Experts of a small language model.
Size: 10 layers, width 192, vocabulary 32768, 39.6M parameters.
Experts: 3 picks a token, 24 empty slots to pick.
Training: a variant of Muon for the experts, 761M tokens, 2904 steps.
Below are experts of layer 6 (counted from 0) of a mixture-of-experts language model. Rows are named router (the router's row for the expert), gate (a neuron's input weights, with its number), up (a neuron's input weights, with its number), down (a neuron's output weights, with its number) and show model dimensions 0-95. Each number is 50 + 10 x the weight over its row's rms, rounded and kept within 0 to 99.
After each expert's rows: "raises" lists some tokens whose logits its average output raises strongly, later layers aside; "gets" lists some tokens that make up at least twice as much of what it gets as of all text. This comes from a sample of Wikipedia text that the model never trained on. Tokens count by the router's weight.

# expert 30
router:50 51 63 46 43 67 46 44 58 50 56 62 52 66 36 33 46 35 52 56 34 55 53 61 53 54 34 42 44 41 31 55 50 43 50 49 40 59 43 43 33 56 39 40 52 38 52 58 42 47 39 69 55 55 54 44 57 40 42 42 47 35 45 30 39 31 69 46 29 54 48 56 45 51 34 39 55 50 54 54 54 40 54 43 34 71 48 51 63 33 42 62 38 63 53 48
gate0:51 39 44 56 51 58 39 44 63 63 39 62 63 40 40 49 47 42 51 65 55 46 37 53 46 50 69 42 48 41 47 65 46 59 47 46 42 53 44 72 50 39 47 64 46 37 52 57 49 32 55 62 50 63 37 42 39 53 40 61 27 62 60 33 45 51 46 47 56 47 56 54 61 56 58 65 37 42 59 49 58 45 61 39 48 45 45 47 60 51 60 42 64 59 53 58
up0:37 41 54 60 44 32 48 50 42 46 54 59 61 51 43 48 41 68 37 52 52 51 51 38 49 47 40 54 58 47 52 38 41 35 59 50 75 54 69 44 49 34 41 54 48 69 41 49 48 40 44 46 29 80 47 54 47 38 48 40 43 69 31 39 57 46 55 50 38 56 58 62 49 59 48 59 56 65 55 32 42 65 47 32 60 60 60 45 50 24 59 48 53 49 51 49
down0:40 50 42 53 46 64 57 48 29 42 49 23 60 39 55 65 50 54 45 51 51 40 60 63 60 42 70 41 51 45 45 51 62 46 76 55 46 40 37 48 42 52 42 53 58 52 47 50 41 43 57 35 46 67 34 47 39 51 65 40 64 52 37 45 37 53 35 40 71 61 53 40 43 50 53 62 52 43 46 53 61 49 77 45 62 48 43 49 64 51 71 49 45 61 57 45
raises: "S", "s", "A", "D", "1", "P"
gets: "-", " (", "–", " \"", "/", "'"

# expert 7
router:40 40 50 50 41 57 58 55 53 44 70 59 67 59 42 44 33 36 45 51 47 38 47 61 41 50 33 47 39 34 39 47 52 30 62 55 36 61 38 41 47 74 41 45 60 58 34 44 41 43 62 62 56 58 58 53 38 36 38 37 35 30 45 44 49 42 41 44 31 58 43 60 40 44 39 38 54 43 55 52 57 59 34 47 37 70 46 57 60 33 48 58 40 58 61 28
gate0:45 70 56 46 56 50 74 60 59 52 64 54 51 59 53 47 48 42 50 58 52 60 51 53 36 58 49 53 69 63 48 52 70 31 57 36 49 53 54 64 54 63 50 39 66 59 36 40 49 52 55 56 38 58 67 49 62 52 56 58 45 30 41 53 50 50 41 36 41 40 27 69 59 43 49 58 52 50 65 58 67 60 65 44 63 56 64 55 48 74 37 46 57 52 50 47
up0:49 69 68 43 57 56 33 56 42 49 65 46 40 59 42 41 62 30 65 59 42 57 57 32 48 46 55 62 51 46 33 53 46 55 53 51 46 50 40 43 50 46 47 49 51 55 51 59 57 48 28 42 51 48 53 44 45 54 44 62 58 53 58 35 54 38 35 50 48 54 10 71 49 55 52 46 43 56 53 31 53 37 40 54 67 33 60 37 63 49 47 60 42 63 27 51
down0:49 62 33 52 48 49 60 41 51 48 60 55 46 61 54 55 55 53 59 47 43 20 45 52 62 63 50 49 48 27 35 45 58 60 48 55 44 51 37 69 47 48 59 54 36 51 53 36 52 48 60 57 36 69 50 44 46 47 59 42 56 59 40 43 57 44 42 64 45 38 50 52 40 47 56 58 51 57 43 44 55 51 55 60 56 41 61 47 34 43 45 47 50 37 32 38
raises: "Y", "K", "night", "R", "C", "do"
gets: "\n", " New", "2", " $", "4", "7"

# expert 40
router:35 34 55 46 31 60 58 49 65 38 40 53 59 72 48 45 47 46 35 42 52 44 49 56 38 51 52 36 34 38 35 64 49 46 43 47 37 67 26 35 39 58 35 34 68 57 53 51 36 47 47 64 73 57 66 46 54 53 43 46 38 30 57 49 41 46 44 54 38 68 56 37 50 51 24 41 48 37 54 44 56 59 40 40 30 59 49 47 49 38 60 64 47 40 62 46
gate0:61 51 56 44 43 46 35 59 57 46 57 55 48 59 38 44 59 53 40 46 44 58 50 71 58 43 53 45 58 47 41 54 57 27 35 67 45 51 56 56 30 53 43 49 49 63 44 65 55 69 42 63 69 57 60 48 56 43 43 47 57 36 40 46 58 48 29 52 51 53 51 37 51 54 64 50 45 42 64 29 57 62 53 57 53 45 65 43 47 42 69 57 40 35 54 45
up0:54 53 62 48 56 50 44 56 46 38 62 55 69 46 58 63 49 60 45 64 36 34 44 53 48 49 36 58 47 38 48 63 35 54 35 67 46 26 56 52 53 62 47 34 34 45 60 53 58 40 63 51 50 55 61 42 61 41 58 48 55 44 46 40 45 40 51 44 50 46 46 41 37 57 41 55 62 56 75 53 34 47 66 62 42 47 57 23 44 42 64 49 59 42 55 47
down0:54 46 65 46 47 36 55 49 57 62 50 53 50 49 59 63 63 54 67 39 58 64 69 54 48 51 45 37 49 32 50 56 42 51 50 51 43 55 50 58 49 44 63 51 47 59 52 41 44 37 55 54 66 47 30 23 45 57 53 66 41 32 59 62 45 38 60 57 48 60 60 50 47 54 51 46 72 50 34 53 57 44 52 52 55 35 58 37 48 56 57 49 54 60 57 41
raises: "\n", " and", " |", " in", " with", " ("
gets: ")", "\"", "'", " =", "%", "),"

# expert 22
router:50 40 53 52 42 65 62 47 44 43 41 52 55 61 37 37 26 51 47 51 42 39 47 65 40 64 31 47 42 57 27 49 59 32 52 45 46 48 29 39 55 57 28 54 45 35 38 50 67 48 49 71 57 64 50 26 45 58 41 53 26 50 69 33 41 56 57 40 38 50 46 52 56 43 46 33 56 56 50 61 63 67 59 32 40 52 41 45 64 43 55 50 43 47 54 42
gate0:53 51 40 52 47 39 65 52 59 37 46 34 52 79 44 35 52 62 54 41 55 49 37 48 48 63 43 45 29 76 53 46 77 41 51 45 33 48 41 50 52 36 46 44 52 53 49 55 56 57 42 62 43 64 37 43 49 60 45 64 47 51 60 47 34 57 33 47 27 44 62 56 47 51 48 45 62 69 54 53 55 50 76 42 51 28 42 54 53 50 51 36 44 49 65 57
up0:57 39 42 62 50 42 41 66 44 50 50 36 52 56 39 38 41 45 60 54 52 44 54 77 42 57 54 43 50 46 54 57 44 46 54 55 35 64 37 43 49 44 40 45 40 54 37 45 39 41 48 59 55 40 53 45 53 63 35 62 62 51 43 56 21 58 58 24 52 51 57 38 65 46 41 41 61 61 36 67 66 52 57 23 45 39 57 37 45 56 60 27 43 45 45 62
down0:51 56 67 48 46 63 63 45 49 61 48 55 50 37 74 37 48 37 58 53 63 38 59 43 55 31 58 30 53 63 63 46 69 51 51 76 48 41 40 55 42 38 51 64 49 48 49 61 56 52 46 62 47 60 33 64 53 57 63 61 44 43 47 46 50 58 45 45 60 56 50 53 55 41 65 60 56 46 55 51 51 52 47 48 50 63 62 46 54 46 56 54 47 40 45 44
raises: " ", " N", " European"
gets: " the", "|", " The", "-", "The", " a"

# expert 15
router:38 47 52 49 47 65 65 48 76 42 48 67 47 63 47 33 43 33 48 52 55 42 60 40 47 42 39 40 47 40 33 50 54 42 59 58 25 66 44 40 48 40 31 32 49 52 50 54 45 45 62 58 71 64 62 46 57 47 51 40 46 44 42 44 39 25 53 42 35 41 50 58 46 43 47 36 52 51 55 61 56 39 57 51 40 57 59 52 64 39 55 62 28 45 54 49
gate0:52 54 53 59 88 46 44 45 43 60 70 49 66 54 48 63 22 50 57 54 46 45 62 31 49 61 62 48 40 48 51 46 59 35 43 46 55 59 39 54 41 46 66 59 45 57 44 54 50 35 57 54 46 34 52 56 42 49 44 52 41 35 64 56 53 33 58 59 59 56 63 43 43 48 54 53 36 69 64 59 37 52 36 58 50 47 48 53 40 46 65 54 35 38 74 49
up0:53 56 49 39 61 55 43 50 37 33 40 50 57 35 51 34 48 40 57 37 49 63 51 51 40 54 39 52 64 55 48 67 57 56 34 36 53 40 34 41 59 50 46 41 55 42 46 33 65 43 53 37 53 51 41 47 48 48 55 50 48 51 57 28 48 60 47 54 60 49 48 56 52 47 54 67 43 51 40 25 67 52 60 54 41 60 49 43 28 43 53 46 46 49 46 45
down0:50 60 59 49 64 50 57 61 49 34 42 41 57 48 48 51 47 45 52 39 52 56 69 23 61 57 43 44 42 68 48 41 51 52 51 47 28 53 60 31 50 41 42 63 52 43 43 45 63 47 30 53 58 46 63 59 54 38 52 47 50 33 38 56 59 70 49 52 41 46 45 66 58 41 56 47 60 42 59 36 31 59 47 52 49 41 30 59 40 40 64 47 38 68 62 52
raises: "Note", "now", "also", "1", "including", "from"
gets: " (", " ", "–", "(", " =", "born"

# expert 36
router:37 43 54 44 38 58 48 58 48 61 44 54 60 52 49 37 38 51 34 54 46 51 55 44 43 45 39 48 52 41 39 55 52 20 66 52 40 57 53 49 36 53 37 31 45 56 45 43 50 35 56 50 60 57 52 48 39 42 44 45 58 39 45 33 44 58 39 56 22 48 45 57 61 52 57 40 48 58 46 44 58 43 53 62 46 52 38 41 61 38 31 55 34 53 66 31
gate0:34 46 50 34 68 62 67 65 56 56 51 55 71 40 43 33 53 55 65 47 53 54 71 42 42 45 48 40 40 47 28 50 69 54 47 62 51 48 46 45 68 65 61 57 39 45 50 49 59 21 35 59 32 75 50 39 50 53 57 66 66 57 59 45 45 55 38 45 48 59 42 50 55 46 47 53 38 47 48 46 43 37 33 69 50 32 59 48 31 65 37 36 32 37 57 46
up0:41 50 66 49 49 63 64 43 44 50 49 54 60 48 49 46 67 62 52 41 54 39 67 62 49 45 52 46 52 36 49 77 38 50 40 38 41 47 45 48 46 46 39 41 44 46 48 48 47 41 36 49 50 78 63 48 65 40 52 43 50 44 38 62 46 50 36 46 61 38 47 51 46 37 53 56 68 31 52 57 45 74 47 58 60 47 67 49 53 53 51 48 53 53 50 68
down0:76 40 60 42 69 46 58 47 38 39 49 31 78 65 65 36 57 41 67 46 59 46 51 64 52 53 64 52 60 48 42 43 38 50 46 43 52 54 60 52 50 62 43 50 70 48 47 46 57 46 42 57 33 23 47 44 53 65 43 44 50 36 62 57 41 56 58 49 36 47 49 46 58 44 53 52 38 39 46 30 49 45 48 42 58 41 48 41 60 59 46 58 56 43 52 47
raises: " and", " (", "0", " ", ".", "-"
gets: "0", "3", "5", "4", "-", "1"

# expert 0
router:43 45 41 49 35 62 53 51 51 39 53 70 71 56 43 40 30 49 38 60 44 43 51 60 52 66 51 39 48 45 40 60 57 34 56 60 43 66 38 39 38 69 41 38 55 51 40 33 54 43 69 72 61 58 62 52 37 38 46 42 40 36 59 39 36 41 57 33 28 63 62 54 45 51 40 38 52 48 66 52 61 59 51 56 30 59 52 44 60 41 46 57 41 65 66 36
gate0:55 43 42 40 35 21 55 67 56 61 57 62 63 58 48 46 41 30 49 42 38 56 52 45 54 50 52 64 67 46 44 62 39 39 37 58 36 39 55 31 56 40 51 59 47 34 27 46 58 49 69 52 46 33 49 53 35 41 61 53 36 41 49 55 58 51 63 56 28 57 39 62 53 65 55 43 57 64 50 43 51 62 49 64 54 44 56 24 49 39 66 43 52 31 67 37
up0:37 42 35 47 55 40 53 44 55 50 47 57 41 46 54 36 58 49 78 44 40 45 47 31 39 50 40 50 61 52 60 66 48 66 39 27 50 41 44 40 61 37 54 42 56 50 61 41 45 40 57 52 51 37 46 51 54 34 58 44 63 66 54 53 51 48 72 59 44 46 46 58 43 44 43 41 58 55 38 50 59 56 69 50 33 46 66 31 42 49 49 31 50 65 44 47
down0:43 36 47 66 51 57 57 41 54 33 48 73 68 52 63 67 59 68 43 64 49 51 38 46 38 45 57 35 45 60 57 36 44 46 52 40 29 57 55 47 57 56 59 57 40 52 39 18 52 48 56 56 31 59 56 47 66 50 47 41 51 37 52 47 63 39 50 47 59 33 50 47 51 42 63 37 38 51 48 44 64 44 56 59 34 64 49 54 45 44 49 49 55 45 36 40
raises: "do", "0", "rd", "nd", "%", "5"
gets: "1", "2", "3", "4", "5", " −"

# expert 13
router:46 31 64 50 27 47 48 41 39 45 47 58 46 59 37 33 42 57 55 60 33 45 46 70 58 41 31 55 56 46 35 53 50 39 48 43 35 49 57 27 54 39 30 44 61 40 38 55 50 37 52 58 57 54 49 41 35 42 53 51 50 33 54 29 43 51 46 39 18 56 54 63 61 60 45 51 61 46 48 58 56 44 41 60 32 57 40 51 54 32 51 61 38 43 63 37
gate0:53 29 57 50 47 53 55 33 36 35 48 44 52 62 43 56 52 43 41 42 36 39 46 67 61 44 26 64 43 69 44 46 38 51 48 45 35 64 44 47 46 48 48 37 53 49 46 35 65 51 45 54 47 54 52 39 47 44 75 55 52 33 51 39 55 52 54 44 48 58 38 59 34 58 52 58 73 45 55 61 65 42 48 60 56 47 54 60 68 37 52 58 45 45 57 57
up0:53 43 45 64 45 28 49 57 41 55 65 46 55 53 59 52 47 57 39 56 54 44 49 61 33 35 45 37 60 61 61 48 66 48 40 56 49 50 42 65 48 41 51 31 65 50 55 71 46 51 62 44 56 45 47 51 59 35 49 31 34 39 59 52 50 50 60 44 41 50 46 63 39 46 36 58 59 61 36 50 64 42 40 49 60 57 57 61 43 54 57 49 50 44 34 53
down0:47 31 45 36 68 67 56 39 56 26 62 70 63 68 58 49 57 44 43 48 50 55 37 59 50 59 51 34 39 45 47 40 45 29 36 59 61 48 58 48 47 38 59 51 66 35 39 52 49 65 38 57 40 44 54 23 53 36 48 64 46 35 49 37 57 30 47 49 37 48 38 54 52 44 51 40 56 77 52 60 38 53 36 49 41 32 43 53 39 42 57 56 68 64 56 56
raises: " and", "-", "'", "\".", "\"", " |"
gets: "-", "\n", ":", " •", " by", " Born"

# expert 29
router:44 45 41 45 40 63 60 49 61 50 57 44 50 57 47 47 42 55 48 49 52 53 46 55 44 53 39 42 51 59 26 44 54 39 59 55 48 57 42 23 32 75 31 33 55 29 45 59 43 39 62 52 51 66 62 36 40 52 51 60 46 40 68 35 36 36 43 33 35 62 57 50 48 63 40 47 45 61 51 37 51 54 53 48 42 54 50 56 71 42 57 42 48 57 55 52
gate0:48 45 51 35 61 47 46 57 42 54 64 45 39 51 56 66 54 54 60 77 50 45 50 61 35 45 47 51 50 50 38 55 57 70 29 33 59 52 60 33 48 53 69 48 53 45 48 50 57 49 59 56 66 63 47 40 45 54 56 51 51 47 46 63 71 50 54 50 52 44 50 62 41 61 56 49 47 52 45 71 35 46 62 35 58 53 48 41 60 54 50 57 64 46 58 51
up0:58 50 41 46 41 41 39 51 48 46 66 62 56 59 44 53 40 32 32 41 51 52 41 42 38 50 50 53 47 46 53 47 56 39 61 63 33 68 48 50 57 65 58 68 35 73 42 56 48 40 42 56 23 49 41 40 59 48 37 39 55 43 49 57 47 56 71 59 41 44 55 47 54 48 28 47 62 54 61 24 46 57 56 71 60 41 50 41 32 48 46 65 38 45 46 61
down0:53 40 78 47 51 58 42 37 63 47 40 54 44 55 60 47 45 37 44 64 44 49 51 61 49 45 65 29 77 67 38 44 51 49 49 48 54 59 52 52 39 58 45 50 40 47 49 53 52 41 46 39 56 51 66 29 63 32 44 56 68 53 36 56 50 35 53 45 42 46 45 54 78 58 54 50 61 41 64 80 41 51 66 52 55 45 60 38 52 52 55 51 65 47 56 72
raises: "\n", "-", " |", " A", " ", "5"
gets: " |", "\n", ";", "0", " W", " L"

# expert 44
router:29 55 57 37 54 54 61 39 51 59 52 56 59 51 28 41 39 44 39 31 57 45 47 61 42 55 50 36 54 39 24 58 48 47 46 43 34 62 52 38 54 64 39 54 43 46 47 40 49 45 53 57 52 57 51 43 25 50 42 63 28 45 56 50 56 52 61 46 42 49 55 59 63 55 50 58 55 47 61 56 42 77 40 65 41 70 40 44 49 48 54 42 33 49 65 33
gate0:56 62 57 38 45 52 40 59 56 69 51 66 58 71 62 44 45 46 53 44 53 54 62 42 33 50 61 61 50 52 40 73 41 58 55 41 45 51 47 64 66 35 51 62 47 46 52 57 43 49 71 70 38 57 37 45 49 43 59 65 34 54 32 38 50 49 49 49 57 36 42 60 54 55 24 55 38 38 60 40 24 51 36 52 40 60 45 50 52 52 51 57 44 61 61 28
up0:55 60 49 49 57 47 51 62 46 42 48 60 51 56 45 34 63 44 48 46 57 62 27 41 53 57 54 68 56 52 58 53 52 55 37 62 59 47 43 53 43 32 45 59 30 70 53 53 53 51 41 54 54 59 29 36 60 34 55 56 59 62 57 52 49 32 45 48 45 25 29 65 50 39 45 22 49 47 42 50 29 52 40 59 47 57 52 54 50 37 49 37 43 46 57 52
down0:65 64 50 52 53 40 62 40 41 49 54 33 49 71 43 48 53 62 35 40 45 53 45 58 43 55 55 51 52 72 43 40 57 62 37 44 67 57 45 42 38 52 48 53 51 55 57 44 48 49 38 37 50 48 48 63 69 48 36 46 49 50 32 50 60 58 82 44 41 44 54 50 46 67 49 58 63 54 56 70 47 63 46 31 53 55 56 39 60 33 55 59 55 49 51 40
raises: ",", ".", " and", " with", " or", ";"
gets: "2", " August", " October", " January", " September", " July"

# expert 11
router:33 57 54 48 43 57 65 51 58 47 50 60 68 59 42 41 34 44 50 50 53 36 50 66 32 60 38 46 37 48 45 56 53 34 56 47 38 53 51 42 43 72 40 51 53 51 39 48 46 49 58 61 59 55 68 40 41 56 48 42 44 32 47 41 42 49 30 33 42 59 43 73 49 38 47 45 62 60 56 69 58 60 38 45 38 55 40 52 52 28 47 52 45 47 60 50
gate0:41 40 69 54 53 45 45 46 52 42 42 63 46 37 52 46 59 39 48 47 38 52 34 58 53 54 46 54 26 58 33 30 37 35 46 45 37 44 46 29 44 40 49 52 44 50 61 39 68 51 61 55 42 58 67 45 51 58 57 43 52 50 58 60 37 30 52 60 53 42 45 43 66 46 41 35 34 50 48 43 46 60 58 51 45 64 50 60 61 39 42 27 53 46 54 59
up0:58 52 51 47 63 48 52 43 61 40 59 49 53 62 49 57 24 59 61 45 45 33 61 40 44 48 51 57 63 58 41 50 52 27 56 30 47 46 43 33 54 54 59 58 56 72 25 57 57 66 41 45 41 47 48 44 60 51 64 70 61 45 51 58 57 65 54 62 61 45 40 69 50 37 43 46 43 59 42 52 52 47 37 62 57 57 50 38 50 34 57 51 54 43 54 53
down0:66 38 43 58 52 50 55 54 67 45 48 47 43 46 52 48 52 43 50 46 57 48 53 43 76 62 58 78 58 57 24 52 59 46 59 50 50 69 43 42 64 26 48 49 46 43 35 43 45 52 60 57 60 47 67 45 49 35 33 57 47 55 53 39 53 59 53 45 57 52 49 52 48 56 46 58 42 34 39 56 35 41 70 54 60 58 72 33 50 40 57 57 46 51 56 59
raises: "weight", "encing", "boro", "ges", "rich", "val"
gets: " in", " May", " March", " November", " July", " June"

# expert 16
router:24 35 36 49 18 56 61 51 67 52 63 48 47 48 50 49 34 50 46 46 56 39 49 66 50 39 38 52 37 50 49 47 59 40 61 60 35 53 46 43 36 39 45 33 50 55 30 38 45 58 63 50 50 56 45 48 47 50 48 50 36 39 63 39 35 54 42 59 40 67 45 45 67 69 62 47 48 59 51 62 48 56 39 52 33 60 36 34 65 43 39 38 43 43 71 32
gate0:51 47 35 65 47 48 63 49 65 34 60 25 56 59 47 27 56 43 49 51 45 45 52 63 35 50 52 52 52 54 43 52 56 40 59 36 35 58 39 49 62 46 40 50 55 56 42 46 51 61 64 34 42 55 57 44 54 54 60 41 46 38 50 50 47 55 35 77 43 80 45 48 72 46 39 64 45 35 59 59 62 43 39 43 53 48 45 35 54 65 47 44 46 36 54 38
up0:43 37 50 43 62 36 49 57 58 35 68 44 59 45 49 53 47 52 31 49 58 54 24 59 43 39 49 60 41 49 30 48 42 41 66 60 42 60 52 56 61 38 64 51 57 37 53 40 67 51 44 53 57 52 59 64 35 56 27 51 67 51 60 43 63 40 31 78 50 37 47 51 43 41 48 43 45 42 59 41 52 48 49 56 43 48 50 21 49 39 55 50 43 51 50 43
down0:59 46 36 38 60 47 35 37 49 39 56 45 55 39 38 66 54 23 53 51 61 51 52 43 50 50 52 43 56 51 52 50 47 69 55 59 43 50 52 41 50 55 50 55 43 33 39 57 51 47 46 45 31 36 47 59 46 50 62 52 71 53 49 62 37 58 43 52 65 51 38 43 40 47 33 60 50 44 55 50 42 43 45 43 44 41 40 66 47 40 65 56 50 61 54 41
raises: " |", ":", " (", ",", "\"", "s"
gets: "5", "4", "6", "8", "3", "2"

# expert 35
router:33 57 51 41 33 47 71 57 52 52 43 50 59 61 45 41 27 59 53 61 55 45 42 53 37 57 43 44 46 46 41 45 47 27 54 51 55 56 46 36 44 66 20 49 46 49 42 38 57 34 62 67 59 68 51 32 41 47 55 48 40 54 50 26 37 30 41 51 38 54 38 52 66 50 40 42 59 61 63 39 61 56 43 30 38 51 35 45 59 42 40 47 40 48 59 48
gate0:37 58 67 49 56 54 54 40 54 43 37 46 37 50 58 44 47 55 46 32 52 54 54 61 51 59 66 53 42 47 29 62 49 43 59 38 45 73 43 60 49 46 61 59 66 58 65 29 53 38 52 47 80 69 45 46 50 38 62 44 65 44 50 53 54 37 45 79 48 42 59 43 49 48 66 52 51 62 47 59 65 59 48 54 47 53 46 39 48 47 41 49 48 49 49 51
up0:74 50 55 46 48 56 44 40 46 57 52 41 54 58 40 55 49 34 58 43 40 51 36 40 54 54 51 54 40 42 52 45 55 54 42 71 55 34 42 62 60 39 42 37 56 52 48 59 58 70 50 42 45 48 48 47 51 46 52 63 43 24 63 33 53 57 55 44 55 42 66 52 58 43 44 33 52 39 58 60 61 49 61 54 37 55 38 63 55 58 66 50 41 40 49 34
down0:46 44 60 58 50 56 47 63 48 52 36 73 63 65 48 54 47 57 41 51 50 52 32 49 56 71 54 52 28 38 45 66 66 38 38 56 43 37 49 43 58 53 37 41 56 55 73 60 60 56 67 36 47 32 49 53 50 55 56 39 52 42 67 44 58 52 45 34 43 44 33 49 39 52 55 67 46 43 42 51 36 52 26 50 59 42 41 50 43 41 50 45 58 38 50 51
raises: ".", "0", ",", "%", " m", " years"
gets: "0", "5", "6", "4", "7", "3"

# expert 33
router:52 55 56 48 40 57 58 58 64 38 49 65 65 49 46 65 39 36 42 40 39 51 49 44 48 41 36 34 44 68 27 37 76 44 72 46 34 61 51 24 47 68 33 44 52 37 45 40 50 63 49 63 57 54 62 42 39 50 43 46 56 34 63 26 57 42 35 48 41 58 64 63 59 44 48 37 46 47 64 69 59 49 51 43 33 51 43 35 55 50 50 59 55 42 67 50
gate0:51 57 65 65 66 50 54 49 52 50 50 52 59 55 47 67 44 55 37 41 39 51 51 55 40 57 62 43 62 52 43 44 36 46 50 43 52 54 38 37 34 46 47 46 64 44 44 52 59 60 32 56 57 48 64 32 34 64 47 43 35 37 47 28 56 62 35 60 56 35 47 55 52 58 53 57 46 37 71 53 71 57 57 53 50 25 45 52 48 46 41 68 59 47 49 42
up0:56 46 30 47 56 47 55 47 56 41 54 52 59 29 62 55 45 39 48 68 57 46 53 50 42 49 61 62 31 60 57 65 65 46 47 51 58 44 62 50 58 48 52 44 61 68 47 59 44 67 57 57 55 45 34 42 48 39 61 43 47 39 56 46 59 56 34 47 33 58 43 44 40 52 43 48 52 64 51 50 47 60 63 32 46 59 42 61 52 64 50 64 51 58 74 37
down0:44 57 50 47 62 34 53 55 46 33 54 40 43 59 56 70 60 61 41 46 37 62 55 58 50 51 57 44 47 51 36 47 61 37 46 45 40 51 50 63 48 66 54 46 59 66 45 46 56 64 50 68 66 45 58 44 53 52 31 73 61 61 56 43 45 51 47 59 48 27 47 59 54 43 51 44 48 51 42 44 59 69 58 44 68 42 47 54 49 48 44 58 56 48 43 53
raises: " However", " There", " In", " They", " After", " During"
gets: ".", ").", "\".", ".\"", " .", " because"

# expert 18
router:41 46 52 36 44 47 81 45 57 46 45 58 57 55 46 39 47 40 58 48 50 55 45 75 44 41 33 55 23 57 43 53 41 46 53 39 45 44 33 48 39 52 47 39 48 48 33 52 49 44 55 63 60 48 66 48 36 54 56 42 45 29 51 51 34 36 58 53 39 49 57 55 45 59 40 51 48 48 58 48 53 57 58 54 42 47 53 49 58 35 53 61 45 52 62 46
gate0:45 49 44 26 39 61 41 55 38 37 61 54 42 66 48 43 53 53 59 41 76 52 53 79 46 47 54 44 53 35 61 49 49 50 34 58 49 44 38 44 46 24 49 57 42 42 49 50 56 44 45 58 40 37 57 47 62 40 49 48 39 53 48 52 48 51 63 48 39 45 59 44 43 53 32 56 59 31 52 66 41 68 64 46 48 46 54 60 53 55 34 64 43 49 63 55
up0:55 61 63 67 54 57 58 55 41 38 54 54 57 56 38 38 44 46 61 39 59 71 34 42 62 44 61 56 52 59 45 50 48 42 44 38 51 42 43 27 41 48 27 54 52 63 62 51 42 65 48 51 49 43 79 48 55 59 48 58 52 41 54 20 31 54 50 55 55 28 55 68 51 48 51 71 43 40 41 56 33 58 45 62 41 43 33 43 50 49 42 50 49 47 65 48
down0:47 43 60 59 34 57 38 41 55 40 56 45 45 72 43 60 23 64 38 56 44 42 47 41 54 49 46 44 76 47 46 66 48 33 33 64 45 59 49 45 59 45 50 49 64 39 66 40 60 31 56 36 55 56 48 42 58 52 52 43 25 46 52 43 52 43 44 43 56 50 37 57 56 43 52 68 51 47 61 71 45 43 51 36 70 65 50 47 39 59 36 58 44 45 51 46
raises: "-", "\n", "|", "The", "===", "=="
gets: "\n", "==", "===", " ==", " ===", "===="

# expert 24
router:41 41 50 56 51 57 61 52 42 47 45 62 53 57 30 46 24 45 41 50 52 54 42 64 50 39 40 40 45 54 39 54 57 30 50 57 34 54 51 33 47 67 31 60 54 52 35 35 53 31 66 66 60 49 54 41 46 45 42 50 31 36 52 41 36 21 46 48 29 46 54 60 50 50 52 33 38 56 56 43 58 46 52 50 46 61 52 50 59 31 34 53 43 39 65 48
gate0:46 40 44 61 56 43 51 48 54 59 45 41 50 77 42 50 62 59 40 56 55 62 47 56 30 57 44 60 56 63 48 50 59 38 37 55 51 53 36 39 54 56 35 46 46 49 46 63 31 53 50 35 64 28 60 40 66 50 47 58 43 55 29 43 49 54 61 55 28 46 35 60 69 55 45 43 46 35 55 41 46 41 53 49 54 52 27 39 70 49 48 47 40 34 38 52
up0:56 40 45 26 49 61 37 48 42 47 58 49 41 37 61 39 48 42 61 34 46 57 43 52 47 35 44 71 47 60 31 62 48 33 66 42 59 48 53 38 42 58 60 51 52 56 54 58 57 41 39 47 49 49 54 55 42 75 53 44 50 49 60 46 51 40 38 52 51 49 40 52 43 56 72 46 51 74 44 63 59 68 58 63 38 60 70 61 45 51 45 40 61 60 55 30
down0:27 41 37 31 62 48 49 51 56 75 57 58 30 40 47 36 42 54 65 47 47 38 59 34 48 51 48 49 47 44 47 63 54 64 50 55 57 43 40 58 55 42 60 42 61 74 65 46 46 36 32 62 61 57 57 58 55 56 53 32 69 64 55 42 54 67 46 42 60 50 41 41 47 61 48 41 62 53 42 55 63 54 63 48 53 47 44 49 57 49 60 34 47 70 49 59
raises: "0", ".", " |", "1", "3", "4"
gets: "1", "2", "3", "4", "5", "7"